config = dict(
    num_hidden_layers=11,
    d_expert=32,
    moe_layers=[1, 3, 5, 7, 9],
    router_score='sigmoid',
    vocab_size=20351,
    max_grad_norm=2.0,
    max_seq_len=256,
    dataset='wikipedia_en',
)
Below are experts of layer 3 (counted from 0) of a mixture-of-experts language model. Rows are named router (the router's row for the expert), gate (a neuron's input weights, with its number), up (a neuron's input weights, with its number), down (a neuron's output weights, with its number) and show model dimensions 0-223. Each number is 200 + 20 x the weight over its row's rms, rounded and kept within 0 to 999.
Before each expert's rows: a language model's description of what the expert responds to; "comes after" lists some tokens at least twice as common just before its tokens as in all text. This comes from a sample of Wikipedia text that the model never trained on. Tokens count by the router's weight.

# expert 9
What it handles: Digits inside years and figures in tables and statistics, such as 2-0-06 or 2011 column headers, plus pronoun endings like them.
comes after: " ", " |", "1", "2", " (", ";"
router,198,191,220,189,193,203,223,215,190,196,199,195,189,195,201,205,195,233,188,190,217,216,190,211,241,190,218,197,172,182,161,195,203,225,199,206,221,206,235,204,184,198,222,229,247,176,200,207,181,193,173,226,202,220,197,194,164,198,197,186,193,204,171,189,201,192,200,200,245,220,199,251,188,215,196,210,207,210,190,238,197,192,190,160,255,208,190,229,229,220,206,205,224,199,173,178,218,216,193,176,231,158,185,195,189,202,252,240,204,196,201,176,195,206,215,195,186,249,211,194,211,194,229,204,200,189,227,202,187,197,234,195,180,197,189,236,196,164,194,147,190,225,182,246,198,205,226,215,208,220,170,212,212,205,184,244,183,202,180,174,171,209,191,196,202,209,176,175,180,191,209,203,192,222,228,205,160,225,218,199,223,190,216,220,205,193,223,214,198,212,197,180,196,210,194,226,220,192,206,237,240,192,195,147,210,179,212,173,210,219,192,180,209,194,192,187,222,197,188,204,228,210,181,231
gate1,197,267,185,230,239,166,197,206,195,210,213,205,201,213,185,199,188,197,202,197,189,214,226,187,184,176,222,192,197,175,207,192,190,201,189,205,212,208,168,209,202,188,220,192,209,195,211,197,231,238,223,205,184,192,213,201,215,202,166,198,181,213,217,182,214,268,182,214,192,194,205,178,218,201,187,219,158,228,228,182,228,194,190,187,197,201,185,227,199,185,184,165,187,171,200,197,169,202,181,216,203,231,209,176,218,193,194,187,198,196,193,199,239,177,234,220,215,201,164,203,192,226,175,245,183,180,198,195,195,292,183,206,195,217,203,186,197,236,210,203,207,195,211,222,208,239,223,237,207,201,219,215,178,189,233,206,187,194,211,193,188,187,189,207,182,198,172,215,201,236,189,198,197,195,194,211,222,195,198,166,193,207,197,232,176,203,198,196,198,148,199,169,193,266,196,218,193,221,218,185,197,207,198,186,215,223,230,196,227,169,214,204,196,206,190,219,222,221,208,187,194,174,197,211
up1,207,186,184,163,163,190,173,216,213,172,209,174,213,171,233,193,176,197,220,205,192,205,179,204,197,204,200,215,173,241,167,197,189,277,193,198,177,213,189,218,208,247,186,209,243,218,209,166,231,197,164,231,211,207,208,177,212,197,208,193,175,185,185,238,213,196,192,209,230,191,207,216,218,206,194,235,208,218,211,201,218,211,193,218,212,205,191,193,183,205,190,226,198,188,217,202,170,282,180,224,201,200,197,221,204,215,215,227,209,193,181,186,198,178,188,225,160,189,203,190,188,162,238,192,227,198,198,205,200,189,233,202,201,173,210,181,204,210,195,190,225,190,193,178,202,188,210,216,200,198,202,200,201,204,199,191,203,212,169,207,211,292,190,191,200,196,196,195,217,197,207,224,183,190,182,176,187,207,215,202,176,201,199,145,212,225,190,213,205,163,192,187,199,214,168,196,196,187,208,202,166,217,211,192,199,199,186,245,204,202,194,180,199,214,222,182,191,213,232,194,220,191,202,199
down1,201,255,203,194,220,204,197,190,199,195,252,186,207,228,168,204,180,175,186,199,178,209,191,225,201,166,210,196,234,224,220,212,201,181,191,186,235,179,228,216,203,214,186,202,218,215,189,207,197,198,232,193,229,189,205,144,198,237,191,173,198,227,182,204,181,202,171,212,185,213,194,201,204,218,217,205,205,204,208,178,199,205,194,232,189,191,204,187,212,221,210,209,201,218,215,197,214,198,203,206,223,191,195,202,210,216,227,196,250,205,221,200,204,196,164,211,198,168,195,174,236,186,171,217,210,232,182,201,197,202,228,209,182,169,202,190,203,209,179,217,246,211,256,186,207,209,193,167,191,175,199,219,217,183,249,185,194,217,211,186,200,220,213,216,245,216,198,218,239,195,239,212,205,193,172,196,204,207,163,179,223,206,204,202,201,201,223,196,193,177,214,214,218,230,225,191,216,206,183,204,208,220,216,186,229,221,196,263,205,174,226,180,177,176,170,166,202,241,235,181,194,173,198,209
gate2,241,173,266,160,190,214,187,214,219,195,195,174,214,218,182,187,209,190,195,217,176,208,190,194,185,190,216,194,213,223,195,208,195,203,179,204,203,211,180,198,163,208,186,170,241,203,204,189,164,207,197,216,218,172,210,212,207,212,178,190,216,163,184,199,201,217,253,186,207,212,193,227,192,194,204,210,173,208,187,207,211,244,202,204,201,210,183,200,211,211,221,214,220,206,171,210,196,207,221,241,185,146,203,188,200,215,195,217,186,186,213,179,183,222,178,227,223,191,183,193,194,204,214,191,215,196,193,202,209,199,239,192,187,216,188,196,205,203,186,186,162,209,179,213,189,187,212,207,230,200,247,208,199,204,236,187,204,210,200,197,221,227,191,179,195,192,207,230,201,243,211,212,181,141,140,217,192,214,167,198,191,212,192,216,196,157,197,203,202,171,250,184,203,223,268,195,193,226,195,200,189,205,179,208,225,196,178,235,164,195,189,175,202,211,189,199,218,200,169,213,232,183,207,205
up2,221,236,194,213,227,208,217,186,215,229,208,194,170,204,197,226,190,201,193,220,207,197,175,202,182,205,192,218,211,194,179,218,211,162,284,188,218,194,201,199,205,196,200,208,172,201,198,218,214,155,190,167,193,226,196,187,193,210,214,199,182,228,213,204,201,193,213,212,215,172,226,182,199,205,192,187,191,179,217,183,184,133,209,197,188,214,232,186,198,196,207,147,195,190,193,190,207,192,241,192,208,244,195,242,211,195,204,216,202,208,170,226,162,196,223,185,218,179,199,215,196,208,191,201,211,215,190,156,199,168,197,202,219,188,180,191,213,192,200,196,224,210,214,196,219,187,182,203,196,216,145,198,228,166,181,172,206,187,176,214,198,203,252,204,187,203,200,197,213,133,207,215,233,250,228,199,188,184,214,152,208,204,186,189,212,243,163,204,206,191,184,190,219,218,222,199,211,197,203,218,184,189,226,193,211,201,202,217,246,188,213,203,204,191,202,213,191,189,217,204,189,182,195,185
down2,206,200,228,184,221,185,193,205,205,203,210,180,233,211,161,157,218,224,221,198,173,211,182,176,188,196,202,217,169,192,188,185,149,200,207,197,207,177,178,195,180,200,173,175,192,218,170,172,218,217,179,169,202,266,182,202,174,198,195,199,181,172,183,209,220,216,228,208,193,183,233,235,191,216,214,190,233,217,205,179,208,203,204,226,202,168,187,177,176,223,207,184,203,199,204,188,193,185,191,197,187,193,184,175,201,189,182,180,191,201,229,215,234,184,204,194,220,243,222,205,197,212,192,183,237,225,206,205,161,214,217,192,223,223,205,174,177,184,216,173,218,209,210,207,159,204,185,164,211,200,219,192,242,226,167,188,191,187,216,149,179,207,222,212,196,235,170,225,202,195,194,193,212,220,189,203,200,198,151,184,205,197,186,211,168,166,217,175,222,185,189,183,217,177,193,200,205,247,211,182,212,183,202,187,219,222,212,188,206,194,219,204,172,237,219,179,204,219,169,240,199,206,213,197
gate3,166,213,200,254,201,195,191,198,199,200,197,197,229,189,243,203,222,230,218,183,182,180,234,260,224,206,186,197,201,207,169,171,209,220,219,188,215,186,211,187,215,203,202,172,211,235,205,204,196,161,200,211,222,181,181,225,193,211,184,190,210,241,210,182,209,222,205,255,205,176,241,232,211,205,188,194,184,193,214,195,188,172,205,188,187,207,203,228,198,171,205,161,207,195,213,213,196,196,173,184,208,186,229,204,165,204,208,225,230,204,230,211,203,194,212,193,191,223,174,223,211,181,216,163,221,177,192,223,206,197,232,280,197,201,190,217,188,176,206,196,201,195,194,229,212,264,186,189,213,199,256,209,202,191,209,178,197,222,169,179,207,185,183,187,219,216,185,178,213,195,206,204,196,224,212,183,203,210,198,218,189,216,183,227,206,207,206,212,200,179,208,201,203,210,178,270,194,213,223,184,200,227,201,195,195,198,207,213,209,196,164,229,214,205,223,206,223,204,190,225,200,195,200,203
up3,214,175,195,202,202,204,217,158,224,210,220,216,186,209,212,206,194,222,217,234,199,213,203,174,171,201,206,165,206,207,228,186,189,178,194,281,193,212,209,214,186,200,195,206,178,192,197,213,218,219,190,223,156,208,169,202,215,202,170,172,177,162,208,219,224,192,203,190,206,213,212,194,179,202,212,164,179,184,217,208,186,223,193,213,198,199,218,211,183,213,204,205,199,200,182,204,238,216,180,301,199,232,200,176,235,199,179,228,184,201,185,202,257,213,175,202,202,215,199,221,190,227,219,201,204,183,207,216,187,211,149,188,212,217,180,193,193,264,234,197,205,209,192,204,193,170,180,201,180,208,215,206,186,205,207,207,194,208,199,193,208,238,207,264,212,201,226,200,193,210,148,183,212,185,211,207,194,200,220,180,201,203,199,195,194,192,204,180,173,192,179,233,202,188,212,198,223,190,185,195,217,191,186,213,212,209,185,190,159,217,193,220,182,198,197,197,217,195,189,181,202,195,202,210
down3,144,193,213,208,218,234,177,212,221,206,202,211,205,194,195,182,182,208,184,190,224,181,189,209,196,220,166,184,210,177,224,185,219,227,165,179,198,216,203,157,198,165,221,191,211,212,193,175,228,201,192,227,213,173,172,210,225,203,209,178,205,211,208,201,238,177,173,224,174,208,159,202,170,187,214,191,172,194,224,202,192,207,199,172,200,226,220,210,203,208,197,179,222,198,198,174,172,172,180,209,206,207,210,182,212,177,226,208,167,224,204,221,192,207,247,186,201,209,181,201,199,220,172,202,183,204,209,210,183,194,184,223,179,186,174,232,225,211,200,177,186,150,213,224,177,245,206,197,180,179,221,164,173,191,213,223,216,199,195,156,195,231,212,218,251,202,228,175,197,220,193,202,196,165,231,224,218,206,215,185,225,215,190,173,191,210,216,200,214,192,237,181,199,201,159,174,192,209,210,177,191,198,235,200,193,206,228,209,228,179,180,205,207,164,209,221,210,224,206,211,201,193,174,161
gate4,177,191,222,199,258,185,205,229,215,215,191,183,191,184,211,214,182,196,211,187,185,221,179,176,184,212,212,208,210,215,180,230,205,211,208,196,203,237,176,201,216,215,216,182,183,182,183,214,200,155,189,206,198,177,204,197,172,193,190,197,215,199,209,196,195,198,206,200,303,222,221,192,216,198,217,207,157,204,197,213,182,207,203,201,213,226,185,201,205,199,210,151,188,189,229,233,214,195,227,199,206,200,214,201,163,195,198,210,171,210,210,209,170,193,198,219,216,210,213,214,179,198,221,221,164,185,202,229,201,220,219,217,248,234,221,229,195,230,238,195,190,195,210,238,181,231,206,217,184,238,245,176,197,173,193,197,177,191,227,195,194,215,208,180,205,199,196,205,208,174,214,228,186,193,208,195,195,238,206,224,176,225,204,174,223,205,189,223,189,250,202,213,174,182,199,201,248,203,211,227,180,192,207,205,180,192,188,196,205,190,190,190,193,211,189,200,193,166,237,178,209,176,229,185
up4,196,236,197,224,222,201,214,207,206,174,188,196,214,171,184,177,194,208,186,210,180,222,215,230,166,174,214,179,192,211,193,227,179,175,205,188,286,161,202,193,192,187,166,193,226,202,192,191,199,205,210,196,175,191,200,202,208,208,214,188,206,215,220,204,225,195,202,193,214,223,203,186,210,199,213,225,234,229,195,191,207,203,194,199,214,198,211,213,201,209,193,195,169,216,226,235,203,170,175,152,253,251,153,174,183,198,203,212,179,199,205,226,170,164,170,219,209,194,172,200,169,231,177,210,188,215,189,204,190,192,201,193,179,198,218,194,206,170,198,194,205,208,201,184,191,215,209,215,215,207,178,234,203,168,228,202,182,178,230,186,185,196,213,203,245,179,180,226,190,198,232,163,217,182,210,209,185,206,223,165,205,182,184,189,187,164,210,180,216,191,189,188,171,209,193,179,203,216,194,211,217,197,209,179,140,198,184,198,194,184,205,187,200,225,193,238,212,183,202,231,171,156,187,204
down4,187,221,180,194,185,206,224,171,256,211,235,228,181,172,181,177,159,220,159,205,195,186,183,193,218,203,222,196,210,212,215,210,184,166,187,227,210,161,209,200,219,165,160,225,200,201,168,189,213,249,221,179,192,206,184,189,207,204,209,208,218,210,181,226,230,186,205,206,208,183,177,183,203,210,224,174,208,195,192,198,192,198,225,174,197,176,189,223,194,200,195,206,199,207,197,227,180,205,166,174,229,199,191,200,201,209,185,217,191,212,195,181,189,215,129,180,196,169,190,198,189,196,189,245,183,192,200,188,197,194,214,186,193,190,157,215,218,162,211,231,172,210,209,171,189,216,221,210,233,197,181,223,201,244,190,190,178,168,218,182,180,160,212,199,222,188,207,195,191,211,251,196,186,214,187,228,209,211,197,189,209,192,200,209,211,215,225,186,186,215,240,214,199,211,199,232,189,181,220,242,206,213,177,171,189,201,204,176,193,210,208,170,213,176,158,202,188,203,166,185,186,217,226,203
gate5,197,197,212,230,190,226,203,204,194,195,193,187,185,190,190,210,183,233,212,185,207,173,206,238,241,209,200,179,208,190,178,197,181,240,202,201,177,182,200,166,197,196,243,184,197,202,195,224,224,191,211,217,202,177,205,221,233,231,180,198,203,239,216,196,181,209,202,199,222,240,236,238,228,185,160,212,180,209,188,208,200,211,190,215,197,202,204,213,187,199,199,174,242,192,181,206,179,204,188,224,220,175,240,196,187,222,190,197,201,210,203,168,193,231,211,227,172,190,199,213,212,197,209,195,182,194,193,229,219,197,209,194,206,250,236,209,188,133,222,196,186,208,210,216,208,209,179,202,221,211,194,225,192,224,192,204,192,207,189,179,188,193,209,210,228,197,161,173,183,188,254,209,213,190,173,177,208,178,244,188,207,233,176,207,193,200,195,215,180,224,255,188,206,193,210,199,186,252,215,188,163,230,196,195,231,189,175,218,225,206,184,226,222,211,221,195,180,222,156,209,204,211,177,187
up5,169,202,225,210,211,223,195,213,207,226,185,214,199,184,206,180,205,220,208,160,166,163,184,229,237,186,180,212,200,193,213,198,204,185,194,202,198,275,194,207,212,197,212,184,210,216,162,203,201,171,216,217,229,200,177,177,218,174,172,218,204,230,205,177,215,214,189,211,236,187,181,237,208,188,181,190,234,224,210,169,203,213,226,185,206,224,201,198,178,176,224,197,172,206,241,222,202,201,195,170,201,224,225,174,223,216,227,181,201,199,212,205,157,221,214,220,203,192,193,175,214,199,209,192,197,176,172,219,195,158,171,189,186,180,185,207,208,191,200,177,193,214,220,216,210,237,212,203,213,217,220,211,181,194,205,177,199,207,188,190,225,209,241,197,216,234,191,180,179,158,227,209,190,211,212,182,176,199,214,203,173,224,196,208,182,210,215,230,188,201,171,168,197,218,200,229,207,216,207,234,179,236,200,193,227,187,170,215,208,153,191,199,201,172,188,244,173,219,207,184,221,173,213,220
down5,229,191,220,200,241,168,238,205,173,223,213,186,195,182,236,210,201,210,194,198,179,222,189,236,207,204,242,161,186,219,175,201,177,207,227,218,226,195,193,207,202,179,226,208,191,195,225,206,208,213,206,225,237,217,232,199,191,204,188,204,173,192,195,222,219,181,237,217,210,195,208,198,208,170,182,200,224,211,181,187,227,210,207,212,193,177,214,202,218,203,212,218,223,233,198,180,213,175,191,210,215,200,238,178,217,211,221,185,201,216,176,199,201,216,205,167,216,227,233,185,211,214,221,202,193,236,208,213,193,195,202,245,217,233,210,175,189,216,191,188,210,193,177,187,214,215,243,191,213,238,195,193,230,242,200,175,190,214,205,207,175,213,183,243,175,209,216,205,207,168,212,209,227,196,231,209,178,184,181,165,179,181,195,240,174,200,231,162,157,192,182,185,210,181,194,212,198,220,203,227,195,181,179,212,199,228,174,229,200,185,214,211,198,196,217,172,197,236,170,226,195,186,147,209
gate6,191,244,194,219,171,178,295,184,215,214,194,191,191,175,208,214,224,210,208,195,199,189,207,206,229,216,199,222,145,265,189,198,218,222,185,181,189,216,202,177,200,201,214,187,197,213,200,165,234,194,191,202,181,212,243,213,209,190,210,199,177,217,198,184,203,207,197,187,188,176,258,218,219,183,209,225,233,187,226,196,214,215,203,204,201,223,192,210,177,202,213,205,174,223,187,236,201,206,186,157,199,191,205,145,193,196,218,200,228,200,191,195,199,194,192,232,198,196,203,207,188,200,216,209,206,182,214,175,207,192,216,200,169,192,249,212,167,189,194,184,193,199,189,206,192,213,245,231,164,176,187,224,197,209,238,187,196,209,197,166,233,202,216,197,190,198,177,184,204,197,219,212,206,177,211,175,190,193,193,191,192,194,183,221,200,203,218,211,209,170,221,194,188,195,176,182,164,210,261,193,192,190,197,185,199,195,240,223,215,209,225,201,207,171,202,203,196,218,174,198,173,205,197,192
up6,187,181,204,247,153,167,186,176,237,210,191,200,192,186,182,206,216,197,191,182,219,205,206,219,200,215,194,195,202,209,176,171,190,215,202,205,204,214,271,202,186,202,223,175,215,194,193,219,239,185,200,172,244,187,241,236,215,175,168,227,211,199,189,211,188,210,201,194,179,232,174,213,213,201,178,173,189,207,204,197,186,197,234,186,190,194,205,197,197,181,208,207,174,193,207,193,214,196,221,209,217,200,283,150,220,197,208,199,224,208,175,178,203,200,204,189,160,223,198,203,206,218,207,199,207,193,213,211,212,193,173,211,201,188,216,191,195,213,217,174,179,199,195,218,201,211,212,214,204,213,252,192,172,184,204,206,191,205,188,202,224,185,210,219,205,208,235,233,173,194,232,212,192,204,215,194,201,208,184,193,156,224,168,202,209,196,202,201,187,183,213,225,214,163,151,208,184,178,210,195,256,177,222,195,171,177,197,220,202,183,212,210,222,192,231,205,208,191,185,185,220,249,177,187
down6,196,179,189,180,168,187,235,199,237,206,191,224,156,191,203,190,193,217,220,212,194,200,240,155,194,213,225,194,205,186,207,224,153,209,235,191,213,168,238,201,212,183,195,223,183,228,208,183,217,183,198,157,209,187,187,178,166,209,169,215,188,204,217,180,171,206,176,209,197,194,241,250,200,181,179,208,215,232,204,182,222,199,195,191,210,230,171,198,221,205,182,173,179,227,193,209,223,220,199,211,201,210,220,199,200,221,188,179,192,200,199,204,217,170,165,192,182,171,195,202,214,196,212,190,222,180,182,223,201,183,211,195,233,208,191,190,209,200,197,219,184,186,220,190,193,211,207,191,178,184,196,194,247,227,193,193,201,189,201,220,212,201,182,223,187,195,184,165,224,166,201,186,178,173,203,217,160,198,162,194,187,199,191,255,193,147,218,223,180,198,217,212,189,176,201,228,177,172,246,196,200,180,177,187,188,216,186,228,227,189,154,174,205,186,187,199,195,205,218,178,190,178,191,224
gate7,242,189,227,214,227,207,207,288,206,199,170,206,171,202,214,222,204,202,192,234,173,204,200,221,223,214,193,189,202,198,160,225,224,229,194,193,214,175,212,195,231,198,209,188,222,212,212,200,202,181,172,169,201,176,228,200,201,209,194,191,207,194,194,208,214,205,210,191,215,205,194,290,197,203,181,193,213,195,203,212,186,195,187,213,209,174,203,206,206,183,206,167,214,190,182,220,217,192,221,212,198,178,196,212,197,190,190,232,230,217,210,219,213,206,219,204,219,219,201,205,177,191,224,194,198,188,186,175,201,215,236,227,220,220,216,287,172,160,210,179,192,208,204,213,178,206,218,201,246,185,192,186,236,180,187,201,203,189,192,181,187,212,183,174,218,211,192,196,206,221,234,170,203,219,218,205,206,212,215,184,246,192,213,194,223,217,210,223,195,205,207,207,192,216,230,167,206,203,199,247,199,203,196,207,193,221,169,210,208,229,204,186,214,182,193,211,169,214,215,195,176,221,217,204
up7,172,199,181,173,178,214,207,194,185,196,227,187,210,222,180,165,180,209,208,197,210,212,209,194,168,195,217,230,234,227,237,180,173,218,234,202,204,250,198,231,162,210,186,192,179,217,196,182,191,218,206,179,222,203,146,188,214,191,183,185,171,199,216,208,179,215,215,216,183,174,206,222,201,211,220,204,196,201,200,160,203,210,224,197,182,233,200,178,202,225,224,216,212,172,232,200,179,215,186,195,194,226,220,230,212,218,206,182,170,188,191,209,190,226,207,202,190,194,188,170,202,209,201,179,209,215,208,239,203,186,169,173,187,199,195,189,251,212,200,208,201,206,188,213,232,228,188,231,171,217,193,222,147,210,211,194,203,201,189,226,201,195,213,229,207,178,228,240,199,174,169,227,202,131,187,232,235,177,208,219,160,228,193,203,175,201,202,179,205,195,197,200,231,177,187,234,209,208,196,214,222,205,219,199,201,207,192,198,204,182,181,229,178,195,218,184,219,157,201,186,199,205,174,193
down7,175,197,194,185,218,197,207,221,185,219,185,169,184,189,150,195,239,237,210,228,167,202,193,185,211,197,202,182,231,180,205,185,197,213,188,207,210,167,202,192,202,181,182,192,206,209,151,217,175,194,201,179,213,193,188,195,197,192,200,199,199,192,176,200,210,200,228,168,209,217,176,237,186,176,201,197,174,178,212,227,190,230,187,159,205,206,219,162,194,186,173,202,232,200,201,180,230,176,199,193,222,198,194,211,200,197,206,192,190,168,187,226,209,208,214,168,188,175,181,222,205,193,222,242,199,213,194,228,213,162,187,200,184,166,184,233,201,167,177,219,206,201,247,215,209,214,185,203,169,155,220,202,185,225,211,230,184,166,191,194,193,213,181,204,206,185,216,213,190,190,217,203,191,184,226,178,169,152,194,160,250,209,220,223,194,184,165,225,172,210,208,196,206,208,172,190,220,211,160,215,216,205,163,150,219,195,176,235,205,221,205,169,190,201,194,177,180,219,210,210,196,183,201,196
gate8,194,204,215,210,210,194,213,181,270,196,206,182,204,205,199,196,210,218,214,202,207,209,206,207,194,193,202,170,184,185,192,176,201,222,201,206,217,205,188,178,185,209,204,199,206,178,214,170,199,232,204,253,221,172,218,199,233,165,206,202,186,193,183,247,228,203,188,199,225,193,218,202,243,209,201,193,141,208,185,183,221,237,223,192,181,191,213,219,190,230,202,215,186,178,232,236,238,208,166,172,213,173,208,193,202,197,167,203,209,186,185,195,188,193,170,208,198,202,174,197,166,215,184,230,185,180,198,172,185,226,198,209,187,181,180,207,266,224,202,200,218,207,203,229,203,220,194,200,182,172,185,196,244,144,236,198,194,211,204,201,206,206,206,180,198,209,216,201,204,199,184,191,193,180,202,192,202,226,179,212,212,205,195,195,196,193,216,227,183,202,191,209,188,181,197,216,221,213,220,188,297,199,185,184,220,203,217,204,196,198,206,230,202,186,192,201,216,212,203,196,254,185,210,217
up8,198,223,206,230,213,213,229,206,172,182,191,205,231,195,163,209,206,223,219,182,193,191,186,198,201,224,198,193,247,180,200,206,197,219,204,205,239,204,230,179,264,192,229,165,194,211,206,197,205,200,241,196,225,188,203,211,203,171,184,193,206,201,231,204,237,197,187,200,235,173,177,210,166,192,215,194,218,184,211,209,203,205,190,181,213,174,185,241,182,211,219,195,225,231,229,201,216,206,175,162,219,206,194,172,258,205,194,222,205,198,178,205,160,194,197,216,182,210,211,226,173,245,167,230,194,191,208,198,176,209,196,194,180,219,220,232,174,233,209,190,214,194,210,228,201,211,193,194,165,186,179,220,198,155,221,212,193,177,199,183,183,200,206,202,199,201,214,214,244,226,209,224,211,198,228,225,200,205,191,177,175,197,218,195,183,213,229,213,162,203,228,176,157,195,252,204,172,195,246,198,195,190,192,199,194,194,216,207,219,178,206,201,205,190,174,198,199,210,203,206,235,201,201,215
down8,209,242,201,196,218,183,195,177,162,226,194,209,194,176,188,167,189,191,200,190,197,226,209,222,179,185,224,201,200,187,202,206,199,190,156,203,218,212,191,194,207,200,191,198,192,193,196,168,209,213,168,252,187,196,226,196,230,175,170,197,224,191,192,204,212,186,183,200,238,182,229,193,216,204,211,216,207,197,202,161,181,199,202,203,187,196,229,202,225,186,218,193,213,218,208,216,236,201,228,205,157,230,187,213,182,193,210,202,177,195,250,233,230,172,237,202,226,215,194,197,161,180,163,205,178,165,226,218,201,169,187,191,191,214,175,206,198,184,206,186,270,210,193,193,189,186,238,160,189,205,213,209,227,206,196,172,216,227,195,194,204,197,213,190,185,184,233,159,205,210,189,202,201,217,245,208,193,237,189,164,205,221,219,237,192,181,186,168,198,201,207,192,223,201,179,191,186,218,213,173,174,195,202,218,179,220,162,234,173,205,167,221,185,219,219,189,194,183,217,202,207,208,226,190
gate9,177,221,226,229,202,159,185,179,199,263,173,207,196,179,211,201,171,189,216,186,212,191,175,206,205,185,177,236,197,190,210,197,175,214,211,197,184,210,169,201,186,207,220,217,214,212,224,192,193,210,210,199,195,220,199,199,230,201,185,194,175,235,195,189,219,213,220,197,233,205,205,177,212,235,193,213,166,229,203,193,203,212,204,193,196,157,192,205,207,203,207,193,191,212,215,198,194,218,175,165,235,202,218,182,215,200,219,191,200,210,206,195,182,237,209,238,192,184,219,251,224,210,188,209,184,198,187,207,209,203,226,183,216,213,226,210,225,273,211,181,203,208,222,220,204,215,192,218,193,201,169,256,234,199,180,185,190,190,178,194,207,166,188,201,219,204,177,183,191,181,194,190,230,189,204,182,190,186,241,196,213,217,178,214,190,201,225,186,210,208,222,172,227,210,206,182,176,226,185,217,143,262,202,197,248,196,203,179,203,166,202,196,215,187,202,210,209,192,159,214,167,182,210,208
up9,161,203,193,198,218,188,196,172,213,194,190,227,187,176,211,189,160,209,217,211,197,220,183,221,199,174,205,207,203,197,193,181,191,207,200,196,176,209,212,171,224,234,233,182,220,192,164,196,185,199,196,190,202,207,188,216,214,193,196,205,159,155,160,179,227,184,190,178,218,178,182,179,173,184,200,201,193,254,178,190,199,215,198,148,202,148,178,254,211,216,198,207,190,194,200,182,215,195,186,148,231,196,191,144,206,229,241,250,191,188,189,201,173,186,189,209,218,198,161,204,192,222,189,242,189,196,202,203,173,190,183,198,184,184,212,213,205,199,209,197,186,195,204,212,190,244,216,196,171,195,186,244,196,213,196,202,173,182,186,211,209,171,185,191,224,200,200,199,185,242,210,190,210,184,220,205,174,222,217,200,199,187,208,195,207,168,221,168,201,224,217,178,202,179,233,174,181,196,210,221,206,194,182,167,220,177,188,223,182,172,209,206,203,233,190,206,212,228,176,210,189,183,196,221
down9,206,183,207,199,208,216,184,184,183,197,153,146,246,227,203,208,213,162,213,203,169,202,207,198,201,198,243,184,185,202,203,184,211,246,188,188,203,236,181,185,211,193,225,210,209,222,196,165,206,215,238,206,188,225,220,198,234,183,175,182,203,166,175,178,188,236,187,211,204,188,219,229,235,193,194,203,209,180,183,169,236,210,193,203,200,192,181,218,171,232,202,234,213,196,211,161,205,205,190,196,180,211,217,204,198,209,213,179,197,208,178,178,209,223,189,238,191,210,192,203,205,202,181,242,207,240,200,186,190,217,216,216,221,219,239,204,224,193,170,201,177,201,194,221,220,195,189,218,222,239,222,224,175,195,171,168,196,180,166,197,208,168,193,203,216,201,198,169,227,178,211,183,195,207,168,209,208,211,187,211,187,234,212,203,189,234,190,187,197,198,228,206,197,200,178,258,168,233,195,175,175,186,185,225,203,189,197,218,212,227,225,203,211,200,235,180,215,217,187,180,186,213,179,174
gate10,224,210,200,169,204,208,219,191,207,204,283,189,198,214,208,211,207,238,181,209,213,210,177,189,217,171,195,206,180,180,209,194,178,233,191,231,205,177,235,196,179,192,183,213,192,199,202,194,197,191,197,204,199,213,179,166,186,237,213,189,238,205,197,208,210,194,202,181,202,245,185,220,202,208,268,197,200,210,214,227,196,197,200,187,194,196,216,184,203,211,193,199,212,185,206,227,221,201,186,180,219,155,177,212,182,188,206,189,203,190,208,176,184,187,206,188,225,187,216,178,208,228,190,177,182,207,183,188,199,201,210,208,193,221,203,214,202,170,290,202,226,204,191,211,224,216,193,181,234,185,192,199,232,212,216,231,208,220,227,183,191,195,186,172,199,203,230,220,197,193,209,185,183,188,171,250,226,233,190,208,219,180,218,212,185,186,225,198,204,235,218,178,203,173,216,220,222,223,174,221,216,234,266,186,173,193,193,174,191,207,207,217,207,192,220,203,203,183,217,198,196,203,194,232
up10,236,190,182,179,187,195,203,198,191,201,241,185,186,203,194,232,220,215,196,206,216,232,194,221,222,194,184,233,202,191,193,203,210,222,203,212,188,193,234,205,184,203,266,200,202,198,183,194,188,211,220,208,204,211,163,191,217,228,219,188,214,199,180,199,210,208,195,178,221,214,216,202,206,201,210,210,189,195,226,215,218,188,183,201,204,170,200,192,206,205,190,204,199,178,209,200,209,228,151,202,212,163,193,227,218,176,266,181,197,198,216,180,164,223,217,199,193,186,213,214,199,203,201,170,201,205,198,187,201,199,229,216,229,209,193,214,200,210,225,182,207,196,202,191,216,216,218,203,203,209,209,212,214,234,202,212,204,206,205,159,176,188,178,162,204,189,191,199,219,174,278,168,213,197,163,240,216,233,201,200,218,173,211,222,179,196,184,183,234,270,204,157,191,200,204,215,208,222,176,228,176,236,227,168,214,160,204,186,233,216,203,199,229,183,211,223,213,184,220,195,191,207,209,168
down10,216,187,212,184,193,177,202,235,206,198,150,189,222,178,197,201,195,210,225,187,228,214,217,178,200,183,196,199,208,214,201,209,199,207,232,155,209,222,185,238,202,229,177,199,152,209,192,195,228,190,188,209,203,207,213,202,185,169,190,240,201,215,217,212,159,225,211,220,186,189,229,167,217,212,184,203,238,221,191,200,170,237,212,236,180,195,210,194,201,186,174,197,157,189,203,231,157,176,237,202,220,200,192,186,216,200,207,220,207,231,196,219,222,187,183,164,180,188,183,187,167,209,164,192,221,202,174,179,206,199,201,193,181,168,191,168,231,202,191,234,183,192,179,171,204,188,227,219,190,187,212,212,181,206,211,210,209,195,255,225,167,191,220,205,232,202,208,164,206,219,189,205,193,189,214,203,209,203,186,213,172,157,222,228,222,200,196,222,190,192,188,223,188,201,210,211,205,181,223,180,230,216,149,214,193,209,221,218,192,211,184,221,175,196,185,185,155,228,182,203,223,191,189,221